python train.py --experts_per_token=4 --balance_bias=false --init_std_router=0.00951 --beta1=0.95
Below are experts of layer 3 (counted from 0) of a mixture-of-experts language model. Rows are named router (the router's row for the expert), up (a neuron's input weights, with its number) and show model dimensions 0-159. Each number is 500 + 40 x the weight over its row's rms, rounded and kept within 0 to 999. Numbers have three digits each.
Before each expert's rows: a language model's description of what the expert responds to. This comes from a sample of Wikipedia text that the model never trained on.

# expert 43
Description: Single-letter or short consonant pieces inside words and place names, especially p, as in sy-p-notic, Rockham-p-ton, Com-p-act.
router:577483466491465417455567550550529554553545480536500505516487525531503471512441487463489526488480507506577433466467475540520460492507552500512505470535474475464480507484518442530533536463581534432550468541498528451535519483490563567469447500533455473439555558501530467524499505528461510558549533508434498474486537609399500483498488478538466546505526546546500541530508487516522439472444500554440494470544434528472483599531522440507464551558469564475592530519428464462483486521452514
up2:404503488488532484544442546484478543519543502524508559507591502556456569544555528536515506544577465455582530449511503542553513498382504505511504494480495552526509565556450525456433527419515519531476513518520526497432463498481508557504539530504500521498501456565532521510477488569491562466446480489531504512495447554475538489537489532519460589359563483457480491504428518525468467539554448452475428538496484560491529508524507509558492515445531508541470501481461536515438487508506532
up3:466521490508558502558432476494502474485486529480525457547529569519451527564464461500487582490434464524558518496420484545468517472514521473534488488554536486506534453465484556502546471601513411495489520597559556459521535450498518498511544454488535446471541445481521455491498502543483490540521536538557461484494410546542442423543527486484485518466586447493497534505452458520519579469461500476469541483451510471450538530475495443597529475502517464443449474493483538455468509438552579
up4:506562521518494515534515486487464555494465399452498503473541514547496494509492459542545445518518443528532473450571486430446525507538460575428525500437512508572464514551502498481573505497493457470529541560460508560570517530564453534510481531453488432569445458566533546521486531506597504510444541438497480545437425501522463561451493577461515515540464528545485503504487511442466489500524518446465495508582529475468467560544442512579484470504452495536460505514449554529545528507469547
up5:530491554521582419658481511511515454495477521401523563476504558466479420469445488459525478488526540428529500495469543478520460541484515501481509496461490529553482510521571449446506499504445540511566590534574524588454517557531469488464528423523469469500484516463511451495508520480483477527480518520506515569468500421509496476470427551599472500508478499532524495522474476512497482513481482533510518503542470537555440492462473471524553459488484555571504442415482536436482520476509519
up6:553486433368534528465444468551508527483479542573476488559398456464418490457515472505439484496505500564502489536550479497486540524488504534512468473560465461531553482492517523531460499578437501513507546477449536498498516499514515547555532437552525530543559462499534481455460517423529492500479596504546454474533434541582488433496469469518550399512470428518563512518558564487523534519434528553539433518523473502503506519503521480490532471487507545459512500473499579514494498509446521
up7:489466511464560508399552502550536531473491530481517462483554551498441584488500476464482559507420471543492513413465503474489498481512499499470471464433518510490500480514491553454470560487533531519530585470473423533492479583509438521479482470501487463532485470560532484512511538554517539517563486473445483459463451561523423458455558566539493464500491510499531473504462513447472543484600498505555526486565496472453533520493501518462487478487442549600583517540579523465437520529413550
up8:503507540435578526449497563481516487515432445494502432559425455575479486541505479489528500560491509465457536531583515565506475470491409557564462493518530511516474484449523457481458515536520484436529538544507563614552395494519539477539486492521509542502446509541482526497507491423568478476524539505558548545507497473530511475480533480492526518511511479508490480401533524518523486463530447498511394435542509534505534465411549502491514514528424502538538492526462493484480458581551499
up9:420553497459535522543483512489516497524533458466549512434499461527493519527475559490556585445544542513507545472532449439517544451524488508459532520433453455466486496470446475578472549472493504504470539511491573523486505508505419511449539457433538481407453521566447516458506421507568593456404549516538539483566463527525441538540482506482480456444505473464441471442468394497458469493523470553487534536516513490462449459536500446466468491524531544547514501483453527480497470473499527
up10:471536495466494503485486475601526447483416584500492482478503494587463532570472464539528489462499523442500546483492511488537489544442529460463523483511442479500476453377534551450422555465561468442480499543519484452436528548447480499575515439530381514473493479558479474503530511540524464498459479517512498452505487512544501445508538454500512510482488488515515475454494497530419512439506470514494442441606557537489478501451571454493520498484574462450531482490551505522572475449497525
up11:464466447543617484473480476502438501563525508544503466483508610504504591399522472494529569481543513527529510482514467453425434477440410484534568505518470490538508445465492477506538516557531492502468503500573516535512540487506475512528470508512566503462540523487464506508516489525505567583506542528530562449461568537542436528515436562522508493486510571440468471495509469528448469466480472530510449526457527461523484551517522461481448486471507530432523478456598519559434521526551508
up12:499497534508469521433467539483450589436477489501572482497527488412503511432478458503532452472531475574485543560476529566400508492568512530498486489451515568566529542522528458484472489535524496467552605550512445475496523412496518499498449464537568518542523530489507520494465526511513488546521512498440449526531428539454483439464488571443510496543503593461464479538472519509522510499480533460593478530512525425526433554487498525551533501477472552563503507507473567483462582498478483
up13:456521508509433501518523424466450527531528510498469580458506418479417474432466468527517477459568521511516508569478401476541473506543470513490477455447545483498481421526531506486526448511497441505527496462560517516509549506511456422444513507468469486538542538509421470427482541483525487462586513521536494484471533489498423593526517494501487493482480507507518439564475467560524418522487551509484553459529423433542515526526461560471513468444551490592470475462497520489445511575454529
up14:448502528530548510503419494471488490530519482560535479468494499518580512551482512466506510491428461468571455497551504538563505459455461453480507511379460488529478536530477468480445411487539434424497467500535516509485507550514534525505520516467465519504511529497522553549510513522528452477520562526501487487525456567458480554504454513486498574474571505495457486492495510551370493531407453484466531561508543513494443555443477455540463472492550568575537480452500526574499468455585552
up15:534497474434523531536544473405481468513558495523531478519553573528554514509504503483507490439510481523532491478523455518463516473424472473414446527468471417483545494578454504480476456528494528439524542549452518492493529445472511459518465528549483518466540477436506514521449479496501508458515463459479491509409551485409468502509547545487536530471544423462526436516508563414514605564557494496521514496512575554549542540554423514570485462470491502481443510494419445475516506508554468
up16:520500510484512559510518521573478472472564533462452430553495495481495563493486507459506548455485569566456418576534530514512423524497460522520475477527526427501476484481492517499498473492475454461552546537562560462486506521578443521512525536553508542539560547553542505511420441520476506519527521535550492537472498544574437500448553509550504468451444463568451529434518526505520512534463469502534488542467473505487453466548569492530362503504484474507498498427573510467446430508448510
up17:463460514537524526531514461500510490469526527520583453475478453605522555428543506528479480411554464508505536547543490521519495523519514489551554500504498457547594429518536491560550511434539510494506533497561478512483569559511472488544472511514498505523491558520546528541423438447483502432512469480539529562473516565480532519523461465480491445562488485447449527496591472456476433532560502552484506492570505513422604542495553470480472487499460525540457460442587524503514499442503523
up18:464491451436431485521533541468479497465508565503458401520472552488397436495521491536447513511471560507496498514545517501458555485488537500507497478549503472545453499464471457413511486526512470539435518530451509534533534582551510542529520475533490531483485496523500485533506500537580411511521532492579448463513472555523431537570535477493461420507537438429558539461534546538499532483469564492500466434524548631589528537491466492478481453523510492505442518534512504550476505486521457
up19:528436485493515472596494491535498545501454436433481427468449511542473542486574521473527442486521473494468449513535498516510534488474547529523495517431498478477531519484538527513590534528503538522468557543459486573432449454460580444463474515553522459528501550506507514454448492488541490520433473484576488522476403583443518516542487506538608572470447559462515505492571509485505498482512515524495556461479470523463493498541500501486518465461428450523543524458502482439536409430457460
up20:520466498458564546525475506453512540472527498544559481585492469513454546518555552531441550567603511534550567500460502461505527526553599556429459490495467527514496477418465480518531498488462443526516484561447549531531455550519527502473483560429491442529477461481467519426513466538507599472438554519519454573534435520534519542560451470455472497576480422497527572523498536522457469494452525522497495490533477485469516568533506507486488500506539461446477468516508520491479542442458517
up21:550565523526496489444528494529521512475489563545448516432504454497521543478460541469512515457473534495434412479522448566421517558559502456485521519490513475543544484443522519500506532438454502512471460544488447426441436532537506543550499534474463481478524492542511469515515510516504471557531438520492528494401417528502599444564537476445495575534434494537496497529415435586501522494502541538489437485517575447458509453482453447494474469497524485423499500562462531515499493477539541
up22:541473492499508544570459465452490461460467436510519444482442496554453477548528468567518586522502442508522466499454508465518511534525484550508474548492495594470455551521474546570504517510485528510478548511518449504482523390549600476487455532497467422496617491487444491531458557501543462487477540540520486523498457529467482478474423446528455543534471500520474539479546523543487420426449536513503495509516477407506517515529562498487538487553515511477405560485494561531499544475543453
up23:547525472476476467541474453505426481567516504575489437451497489496469461548559489478524511544567455492553458492465539486477542446399509528479465559521473519590495438457502525499538482477523524560471469599469489449495537531435536569518510470471501536492482547572528514603462505562524495419528509439406513478462450558461467567483490567492462484489511447531477482493482533528458529423484489445540547542543534524487482511481490497455509449518553540444548489468576474534477475510487495
up24:558538553506472425524478494531496560534542492530512481457542452542480493493506481522496481578491475492515498483532487441567534383492534533480568532475515571502577392516531472511497502447475460545448572554455469453557479495528449469530474554473472470477516551500512524568501471486525523451536470539537550472489455457495572501503527514466463482548494497460514493421511514458597465443448509533596551487427509421458502536523476530442504555488510485451470545480474524526460481446544565
up25:493508498477535426593529445529525560528531501517476426534405450487482474492457542459577392434470487472496493509509499550478552472494509494460464589515492516500557464563502441483511479497460528488472511511525488513467552470460518518513483479461494482485533520530434531490579500488510469498537529396428520533531381439476487510558454569523512495489505468555561509547510487528532525490422521553453520527526539537479509488490535461579581487461501500485519570451428496447473446490550500
up26:494495498537485506482485493507509455547485444412542477523550510473538526547394487519477495482481489504503486533453475546496526432507549508518430527401520472543517499507417420499445535530515464530556502405464510479519515508557527473451482509533490494528480493471500550488499481516534518570402465558519496438521473459466454524417513448491554453524478476544509498542468505568467522521370478618518497483552496493472539481517473520545431556576525454486538535543542526488431484532497464
up27:434529477440511456508530458517514468468554501541580456557552455478440486548509483493470517583436471445508607494495490476490437515471576461500507497539506507515524488538501447489440521499509544457490493453452517507450573506461546523511465436522496457454513493492497459536529526414513464550448524412409497491610558542498492472509504482506530507468533509465481510457519561467433500450510461486467501480420523468475525537487513485514602592486464444475516522462534569512470447501559455
up28:542483563475385510482462462501422530604593610564457457505485524508525467562504463532493555568527515431541545564518520479502452506489522542537512519517510510502522498520504480536574525470520531477494523473458462471396478493515449494504613460484521527541538508541457478493465592498486547568513506462438522479497503494517565518508511518489474540546456439496512535486561535544501469505461530474524535428483477510526488520580498511509574505493525475595500457439530551470478508504477493
up29:448519489492548510434577485530442447449454501537543427497499521482524398519463475502491598445520433532490560480500418513533504438510515416510498526498365452435524537523547500500450512551544533479482528508443460490458510453500536564451525510436552525467526487521521467515548531482491553573536499532465502504521493589512472519516468513523554475467481452493508499536419510508458489485499467535491506495536553552534499457530546516515448550497449409472527491463455463530454533488584492
up30:462556486500512453500490511502420539463430421548540505555476499461509478442540501500522458529492527515471496507457477435508477472481537431468511473498535514489450536527456554544473517504467506513525570498453573448493471498554494532549539467543513542457613449454515488469454418444533464539479423507542523497493564559551525511556477505527572537466455463496548428561548541502558465426509523558521545537513556452534494508512513552534479475427522409448486471539491534468511497526414478
up31:464501488493491529505503511505501469483421470537509445420529456524542492498570486535508524560464456586436490503497515461540514483462493425575538440481447490560431469503466504504534568509490479469461485552513503488437514468551500472401510435521558421479486532491516488548531542536519465532454506522482535512482507506534449552527514508398584477528474507509464486437538564476456476522466491519439507452485548458489440455524483572428511464558509498396467496473495503559568569427535503
up32:472536515490562470570502481518469464469473587504460473467513481508492545528538480505490496447454493452515538503500490477565482573546558454506593449495580439495512513456511533477482495490507498495508510470434518597470475451543469422449437473474476505408509484503500448439461484487454398458463518512529538507536569481555533489527519503446471510518485459485524487457498455480500589524569576464505520448481519534516459529563517471443537430490534423462480579481518577452455532439499532
up33:500493532592510511476502513514497544476524443546504581490506578528562467486587582458532518543518426509527620511476490557510469490501501402536467506471480505510508456466472519496516466527489415544496524556525502531498499509560484486506487455515524477456461592451494451515590485512549470530527443484517487518494460566423529492465441525522508575446471511493499474542497540429488494569500493487450531509551480476444501451485509508509600459535459511513406497492496568453477516434468559
up34:480478549441554535576450481536466556529531493486550470539495458457467484533498471516430483580448516468521508521525487557508507494472494554521542495496476444562453480572517479593503479534478475556496543552548499397454459456530443480532512474508495497499493500479475431537439524518533526444479498521479510459422474462484456493493530523483450461505508513485472501517518447390565481570562435586566477496498443431493510499449504500510441499497436517478515406523481592567475506538494447
up35:479460520452505456512463539553480445446489623504507521478441491480553549482553476514540471489561558496461458474523476564457509449469537452485516473459485508531470488519518464444441467500565554467437415538526488530411509456490549494540514468436504466492566472526417451513460468482478407504498431491462546533447477545459575524498541526439531515477441503486553588472536464503450532529476462440449450514438488503494458471542551499484493554542482531523496522539511491431519524455546530
up36:499514439505530465495462389551497525509400484508428486429435538507523477458472497542441457460506521510489513532550557548470555513608528496585505500478460479499453494512447513577532441547550530578475518550532501489518528492522485518556550529526506533569498624500468560502452523504473533502466517512418534517527515514450493445483525512535557391472541454467460487527498520527521487569497477468496512501531458460389536471497519484475472451451563504497509483528506551486508470509513471
up37:483422513465541505460543506515505573455465559448524483447499445573464469462473468511451505471417393491502441485538478590526521459551513541595551445548522599440495535499471519442448500547505452573494522424482474473525503518486512513518476472517580483483508475561490501522481571502486567521482560441487523519501488522457509526573532444482503504483527504499457537563516473521502465552494489462513500486526496598513570479463495518562451464533548473565487580498510526482518459561475488
up38:475449537479476441499499496466434518543493465518483511512563545565488489494507426551507530466527499465525525473493438559546430507469473492540481512514572447536497445491541526545480445428511513497472513488481504509469569561503471501510514511457408529570480565482578465474457474476555511473494421524596479525462394516511511444486471522473466409455516512503422510569538474477450492461588470480445456507508490534513554595514518469481501472513454470578467444492517523588463486511470514
up39:549544508442505432468509560454559547494551536481480491514548551513460508515506536530505513454463499507500550453516444548529533543518521441545550485455472482483382530513514540461433418538477444534535499412488452462466472536521510493512578512527553480526541485479483501558488534473428552441550450530479469527516537436435465447557494422450451495465562494528548482451533527498446474508532583478533541484469470507473486475472459498510556483477539517462522454505479480460410458484402461
up40:480567507463496535420505529567483450449537518469506625493480497468502456542584525557409522531555439476533555442452510427486492438476457424519543488509508545563551472439469468496485501505502457479500635535505463503505484485508496502483492500573464522466503533496501506539504514513502554506475556447464552433496526451482560523458469550460606513493458497466490465509524459527538511542496527536516503557531527518492554464543570565441487534445493539468492472529463567478466514498504548
up41:509468521530503567574507467489492438427537460489493480454548456541555466438504482524483471519469464473584500526525495460484522509524424486546503437533557495525509468471541476471577529466503508583467510532533451521520595503558561491547516499427455464539455527517454531527505587511461529437539490566516505511545546567408544533512500511545432441505458515454527422408538524479527520502506550514555443507453549441497528511480500481532493585503468498477476494538543542512544465480575496
up42:514516422463566526478490421496484482494492509554453499515405543495500485518512483524507434499493513538490502543501481568487499518498507510563525443500579506516509495483481414550487510483615488539441483447403512530464463574473522501517540547486522550523488568475457549443583474463566468497530478509474525461454579523566594475521524481475520458462411520458504477557534556530544467498477538537484530547487503486433493438490507510466464556513511495438471516522455573601505499450502484
up43:506446525382463511483450450532446491482469502558485496454452477611514441482492481545504484510474436448450482561486534494516508453547426503460506435459508504498449414494567412462491500466513496497527471468480518543482551470430537522520523561487517580520568504497455516516544565505505484516461489506519475541464466553512508511525467505547481450468496548420440490477610516438466478444435468518514408501457502406503546436482468538468500523518471548518522508470482471541518464537482524
up44:491496511482529460452464502491504544565527484491534434520496615560547484499494509521470492427473457498545440528571495468573504509459519539452493551618534516515509519545471540476468493495470481506446521490451457432526569532497547511536471571512502569507455472464538532460461542489489569446573427456510449533454530524519501423575482429420536510516491494459493466499501524461472474523476460496489483433564578504521527440455486462583428446505557550502516479530458504517494463476517516
up45:528564470489505522591505482406494427448464466456495566511486481517555568473508555507415415494588446563546468512465539516500457531507482481464465459545458599517490474514506458569489494473451483503568557533529532454475501452602529498505517497491535468451480485444524506437529565504485546492465478496556511522505544495489454499514490516542523503438474523488438475517544539490508473582483498462504490525475526458450499525548491510472492451531418460499551627518518549486535503442487547
up46:536535528488566537467469506513513528525526514469480543532520523422554545413474543487484486526443443558522446538463523510496476518532427432533508450458483488436481498487478475576460441491423434526486530577417567441468510471458415493523472481504454527436543504519500525441571509565503548512583483540507505546458552489490509428467485486525452435474484493507533539464472571561555546558513478450598527480525503484496481419507486482524494529434471513471489452466507494450482517445474489
up47:426454417453572436490480508501529445452496465452482513462495515498495537569463546579460459451537489500589467521501449528489449485497469455503412498532535486556577453494513536532484508533544483482445495472519535480516573536606510502547451531465516478509461433458538423547472534509448478424564550521535574543546518538510478393515513503479514514447491534521481475503549468487501507512481478525471456485488496439492589509450503490510444482536456504557528513534554544477430533488552518
up48:413556535494509452589550491382505485467477483470462577534490603507480490469508525452481476490461475470475562512469544513426441528522538509512489563505538511523491520435449535522479505491566479492461478460493563446482466508482503463406493534514551500556535474429521507471562470469547482589499516535481485527474563478512512543546515562502473553506484540506454499550482458522487494521539492479520473482492535591469470476387450413499494539516447465473547496550478517440472555501566526
up49:488573480569461485442541447510489542499564505492592516494572520488475524553527497547439525440461474504500481552482438513414499468465511518417523442480489607561483566512498488543589569535456507484464513469454463528464549544458490533525524482521502409539448477480497506498514537512517584492474450440482514553515484580556505515491508565527493493525540548528544540494588490490454532483495543551512547438533483469489521566454471526440480575473525486470515533568445538513459507498499501
up50:515471554477529435524478456502462507537550489453498571520551492495488513494443507464580442499481503477452529582525552531426468466499520464494516462554466484518473479543457471513471426486507534487550565517478430505493538571533445526592487514549522489487490606497466525495570471484449524507577440486468452459554476514458484504489444492525494456589500514506461517486508521566464470527440449498622534512520472529479581565395499526530459489475455486496537467513483499503487557471517574
up51:525551505432487524582501509449533558556555423437514471518500559494494505475526558519530538517561519506520497502529417605461527567493519499464535541421469490532476500544550524555445493542493564516537531436509558496571505530471508530469466492492537473520467532538418545473459450439511422473485533503531552524538487489493474502489414500453473545508544490477483459477427512516483440511486527596501475467468492541466457460460558537510478517518525497479513494477395523497489613520479566
up52:574500466448541503527555483503465506588520482470482511471583444463476515443485534566468513514398477489552510497526466438476499555508486433474451423521479526481521488417520516509498420529511524554470464477497521588538447492576491472472504441543566496551496513506516486504500514466526461499441489473532515472479451453489550556572471510489571433518478456572531461443495543512526483461576520509528521444496436461559483476534451423497450549558571499486494506509546513467519540456465576
up53:478528451529492450479510422487469506434518488471477488458511487528507470516530486419453414530412513448479460542434454482556523501501431484521495558483589430502510454490508520552555407542485500547494534540466458556433531518461485440498484452501483445502553524510440489533526530428533488506571522489446510490508524507495474502486533552546527513469453446544475532533546444456456593454563517404484495446469522487564519451499519466509465518509540392537526513503464500476483463454517432
up54:487543513506478532565536453531456455463527491522513502436563481529505520430487500504459508479501491495532505550483525487506486502564540450467497520527454537531542433438491487564416533519534506427511527467512527505457471550422535524519428507537481470503521552485471561577514531453530511446495490524447525500489557587479465489526496513442552536519494452478519565510504547538440440489471586482487511486468461428561515435589514500416436454434493595458511530515605543537537481528476466
up55:523497530455450554514534517534504501551495500458489583491518461514452479553535530496444527511433526583471480422514487464521511417479411490592533483472516484568455444513567497445540532472501552510516557466418542539540493489523469446539468539529471549515553446462492515537394516493508561507445513503526451459500434493522467481490454475523491453554512520404446516467483464494441487473492457469465501539509501545576491517532494477547574435538472515543473479551440480530519415543479525
up56:417522462490477501513529459533505432478432542503477526431444507472405488466489494507484515507482575419531524554528463498518593548475413467524509472518527511509483512425494460512475492495460490612529468463453485512530493494561478479484482525531476507555522502492489468460486580498456566447459556424491575522495499467484507508507545527479415478483501439464475552463487459492471485489624556503432416446485540485469541474469491477486459465586556460540523486511546460524545489511470528
up57:543492587513559404489539492421568458467487527497491474433491552488536497443534573568477525478497447421530502537553498485491539528445523456491488515484502475419514525475543530460494457506552563499507518523553517467485465507485496497583504526463577494499482407527446522543459493545424564431504471523456514485408538537526516512474478498561524541559530540541540462558496467505487483553469480471532513490525551505477496498395525424494580511482449566496503488539491465476527545435493535
up58:499515473536589545567521550513502508509461526443526455475507529545413498509447507437449453379482510502514559541485543532495521470515512529462478487558544515502555542456491543578478522530511547525513519506496445534448413523453417498482550469531434451498483531458516461471436473529466531456467542516484551526560508483498464462531490473518515551509468443479481555576471430570563567510522516471547466508498475432564466489432471516489517515510479463566501501509491529426550491519563584
up59:460550485539475539528496504476485488455585448521515512509503477484506562457469390473468597492461530490555499462493529515600564496475481512488495449467474496460517527466444553507407386487511470522507469490527468566531488468484419490469502452528542452482483551481499586467423489492540559457571520517475495534535516529526474422532527526465475469484526398486466456486467556471452476506495497487465441497447542519526521530484477481526437587530514548487498473530473527557479546444509578
up60:473538459368545507422508527456568438483489570556558511500510432505444528482491515543426519544532536526539454567549569554471522515490470447460478470501477513477456508478535502450493468473488524518486454500447506560473431440471514488476426508541519503584495470466490529481437550470461534422552555554523548521461438555533491496521538539480466568524556439481467497476431541525534483532526438401489456479528433469488519511493476509459477473478462488508527478487490439535510524451543484
up61:520574485510501493525504561530473557513528450469527459580536472521547487463518533520514482474546497476457506469494471490567434493546483382478493455551521562482508443420470529511539471493443445456545525524434513580435505544541480511509540476520465495493426425535515518513517540454518521503524457489563525504487526518499460525525520496507586571491423471583514473478481523570505542464561547577529504474446559473475509459588496503522520485481409508506418476439497487432491493527434478
up62:478490480510487454486597458472560493452488454461443546464546477498492485393490458476506498541463512565441512516450510505539479537550456492526471473486558467438602495511564543511502584461449494476443511515463543477449480446533438491544499475478537523515537415556495538513518461471446569473503512525597508496474518514571515484508547514557446487461443540489507440499548450464471507498545615495546505483482528442533518529482519425475494557439554495507492430564489525524552517486484494
up63:503487533520534611510572446510561506483452496447508558429526496528444469563514531524436488461479430463528521528569474465549501478539487553503534395486479496494570494482460525463495451545520473514532423505522434505520456532503601517513489526441541500487470460492511487426454501444509517465544519497474490474456536467449449533519544452448492513498427436449423463477406461486474499513545535479505509444552512559468590510421479494498518482435471515469509522509426511503544462474469516
up64:535485458509568586545411550560532531509475501494536469514485527523437536498499481452464469469478488486419467557558404498526491500541542499536478508531536464498526430533482454439470514541496503542463534502477553531511468527510512498529495473527527469540496488500604495507507451492486492505478473525536548463490482592552507569510498418514536507556452497538498448486490527460460487504539472478564523473468472397514440403485505553526425499433506475434423519520439471392522476434473509
up65:456468479470498506519490459502552449524406479510510507538512481503506443469520459498449463602449559441488424490512512509497505437576525490580501586506422532504511471461458512576528518543540476537421512469479469476511475489459542510565591460483545473484539479507524481606512534548443482547525535511449484450523454551483499565521512564530512456492497469483474479493538428477537483432493472541467544511541530474508544482440525513479530549530461467550482499505488534575588461410516547
up66:494560429464487515495467456421497486593510519422599567489502456507515491398475502489457459483578501511447471513528408553497536509503481539479423495498443515517502461553509482488507465575466462454457452565557535488526529456519475511474530550498590559533496515481438468473555502543482471522576490466534453483440513539430477531516469511454439453404497459480514453464530515545495486506467490533485524471555474481537566509538497487443447458527482546482483482439461510524435498484550515
up67:536453516456525472458413473501545488528544530510477571512615535473539520553485510590531477418454556525477545515493448460401499462468506503474469515471569549497476526493452480526493498529517514499439551524479591452433521582519556498497524522558487518485464485542499541513504422534523530513545495527504527505551464548487473511496449487509538549490447539575505527400479554417436463548475484517508550495434493530450528503467547470546472526485510514436474508493508586532488563523485454
up68:488517535556486486500482464523579411468551442499502551481507463486549451501517517544424513577463492495449450587526518530488444460521455510554471597519493528475539522455507524555513508427501512493436490481407542508518481513526547519494434485590480530515530478484592584409457451522464513532480540583482498572545467544463523540530496512572493473443487463503552540498470536501480457481523453490499542584482533505441524489471516551469516566518526447516505494502498458513522406508501500
up69:463490465491577472521522549477460465522461529484529553551509526516509489485500509476454482537482528530502431552503493477487499507557517506481497480474454439507499503479490538401461478566541540492509511454500557524538446520513416493564437557561529541551535468396558441573445445554432488513488455491527592501503527454498540480554524505480521405492490447548580501553530472452491590520519484530490454515544545509558520437472462458520501496461555552506491459465519467468495477487393548
up70:514533548435435473475522440442525491473444475584512440544471510526495568553526498529486445547490400570534564442548457541488487581504500421527478499544522516578509514548444479426497479450505544450441472520507532488539533473523523552487560470485500559471499440473511518515519551533514507448376439513512478450532509510514470489584455482489518466463554565453528522500563484538567490530541472482526539501493561516461453505556537521481559486539484496495477445507478483518422528493505533
up71:480454542466546484540472458487536463493481563431397467495525513558497487520536503528503480512407503472478467473516546553488508421513544502442535512464459432502500556506446489459469545493464498468463488564545493513553519443386497517493486444479411557436513499495513465542500490490477451435502517558516517553456465532455449531467529544485439562406521504473523495450492403505543511498450402481502422525582472567483535456475532531447472473469478512466460510491488489545498474464477530
up72:525499541492476528520528432465499544453401492495507480506561532559553492591540470495584437552512513484553539459508480552523475533547530499560507472454413508437522481515444521480434539516546520491474487558429504501493536449459507562454593526535473561498507479505447468534476551463504448517541523529498519436432432496455487566542548513514438548499562531499530470470573525497458571480568502469570482477533514547488506497524465431443520537444440503491522474453500520569487507529458500
up73:386477466467426520512502455458493438555501533531523558524390472530479527478430526522491494468577486487443523561515533465497534505459536442475427467517491500504513486522495525527570406465394542477558504534488444495568486534464468499541479506432532519501445490528493515448507518493462509546527471481459518493503450545546476441550459493432501443515506452488537460537488501579503502478497562486477503495524527480513596607499427503512549508483519489517502508461472492529494537422529592
up74:504473477518504470465544503501487562476480496426472438519500467509500490519469441525449540496528458483465511496552503506409450467535545570492497457474500522553436490506525454517468471461493488529558425500483519519443476477547507507531495522522477523504545526449540472435494518445467498448462471537483522524415447606508532431433536489512517515473518442436536506505431472493470483546453431565527379486519536451475490417492469534474550551457451507442615441570527545508486482540452481
up75:523448437520567544518436488511579524434510503505431462410456477543586541500511568521496505502494448569527499436448551480481444483523469541490499492478446490438550513484498557459475503531493545506434536490419600578505474556482541539498501470506545442484516511498498453502532459479441508511434538615534598487449495520454519499508553450547562539488451483548501504458495472491536540508473451469473527543449535472493481506483493548460529468527488527501490536464532488498452457413548508
up76:437528554503467475500539500578515486467539415514484492437518508459450518545513554461507516532529491509540491442495533547463549541483508535572479575446480483493531475511504476582482525494480457497529428465505556535418505483470591510481504504483494493515477469499492491514449429479475498521452586455447476505484407553537511474445429518481456554387499419476537493508511445496449615494446483562433450520439445488450458486486495503463466526526490485501576497545531494477451500509488549
up77:571460492408550445501488506519456492478416405498557501441548483470573497435442461535497510462501459478516561572478466488591508512442455502492534559507521545462514496439479482502460432506471556442529533554551502487537502464514559555508481471480526458450483483554467493446561479544460497459545437509472469509553551591479548486504551518475470473539490537534526442535486511551438474488461465466512492525486550555535498508526579504573519477555508514548539509532517488508422513450537562
up78:524470519501474545482464503464454431458476469533512486496409538525470517478513608481444451492507457474511560558502579447529469443497529490483504507527501518557555513545570536515545570555513507419450527548599493478383542470545499580536474547529543421501463460461456518479562500509493500468527457531535480498470545497567557503453481532506535490503532592479401517518501523539509524510501531475544414557499511465511538533499517518523524463466506492489565580519497503473446481472503466
up79:535546532488504533476521503416467527485521534451405515440525522614471549497406497494501430466507483528488519447513477544485442481549430520539465459456507493486488555439522500450450543505470487534406564566536486489502537450550534501545535536521512506480467467525441559519533446579490492469551531525594509512454520492456535482450493536467437494444468514519465454469422470521545525488564528449574516415489527530508521468499515457543495500514471444494499522512565539411510521501470469
up80:569555523500524525492540459530529483500537484506535500537446551517515553530448500455456430560499467447571506542596500521490448422438411447519543579425487538480545485488550504470443525547460524457518548504510511496455517476502502537524510464484487521535481520482469498511549521530510550540586503586503642491496456503439563518497466530478508486467446496534471480438478581538475485544456531480512430453478497533545482464547500453487475547464466560476531542431473489470469429503511499
up81:459524489600476470539519519551517472484475556483498478522438526504525491470477526470480584464552520556476462456478518569491534456574427502490517555502480547472511511566500496500432496513456531506493543504520470454468480486417502458462447456487521520478483556477487545486512558567485550533479506578499509527391481497478480486529463516547589568516490447531541547530502503469416459534459497541476510435506427499471455533537536553545480581519483479541471572500513460414439444516592512
up82:471589499425559522504434532529446559527469479571512548481508486485487467521530441505502538452459484510473499433485512484481485487484432494560576491473490471487530552460423500475504556478503444471514490527532509531479476435501446471566468516534489618480455500534498488445485492437531480544504523541505567457524456510456488497590516447523528547502548531436516563515495376470488541445517469578519475531468532517571559527459512488521530556403514533511497507455510550546486553499455445
up83:576510552497485523575479504521457500505619553514517555485531444510466489522515532543521541511501494547531425422506460460507542453537429452442535563425410513474483510541519465522446498451555486516485488501511528549413490536482470543526517432537494481436443541509500476518500500495570539454513505474497500514519452493424431411468530541548431490525445463532515419508483455512486509525539441487514550458582447504476454469516471586500538498510488464526489575490457535552512479506513470
up84:548440475473483539528519537455496536489499460471454505470565533551486454482433569518521469551484501544521548525467593513495483494505543518526479545543582557441542539597481515458515439588455509509542487536525525569454477458560456479545407517543491511539529511474396523509509476535516588524450506546483486465415541530493491466469474472554452498489515573480503499505541421458518477502527495419532497556530583508515471562511483475528486521465472451507543514513554578458475464504477500
up85:571490581431463459512547454494568516499480459553538503485497532480541468528530526517465586490433538495459419527517501554502480549435509479486483520426426563548478465545531570519487528553467507465490441550507525413551517556453518540530550508450522480490497428506513490599502446515500521533482468487532508452499539519499528537557455562454461489512528531514501483536487536460458518549525523551521459531562469595480459553502501489497486443504532544447538479520474498557448444438595530
up86:524498470590447521480526433510515477491448536457547518443548514628445479428481473504458458521464503589508534574509481482505517430591506454550504516546513552505530525466511496557511521529501494479492438504508490523479560487499441490524554486536495452549471558469434531437505583488463529527498513456519478506524531540463481499492498529425564482492462599521470541561490455500432516457487533467507496524510491422514552532497510446457474462443515488555446565501449458497579472454517562
up87:387555494510522479518536493531436526497520420528494504550516523507506502450485474556524482493493493519471511484540500491438509523547511497510509473498538561577467512494554485458513464505449432491471448511486515440606488474480542587423474448486531545552481516497585534537589520498543493472457467498521501508528576508444470483566460516437471451484520554493494486444429407497502457561540511527466455515508565516496488490441456485613500571507487487472441499553525462508489494463602494
up88:528486506492577529564536541534516495530462557450434490557511502424493503580573489558495489464449460521465502485545520536495503432530468485464476534424524498537447466500478519544457532540565532486429442474452596470551416511542523497480548468450544512503475523437512501472529508417526461482402525530514447427531476527524455509466481464472506497520519415488454470506552501496434536549460497507540505537470409572430479515504464549514504522490484521473521445525536537586553512525471492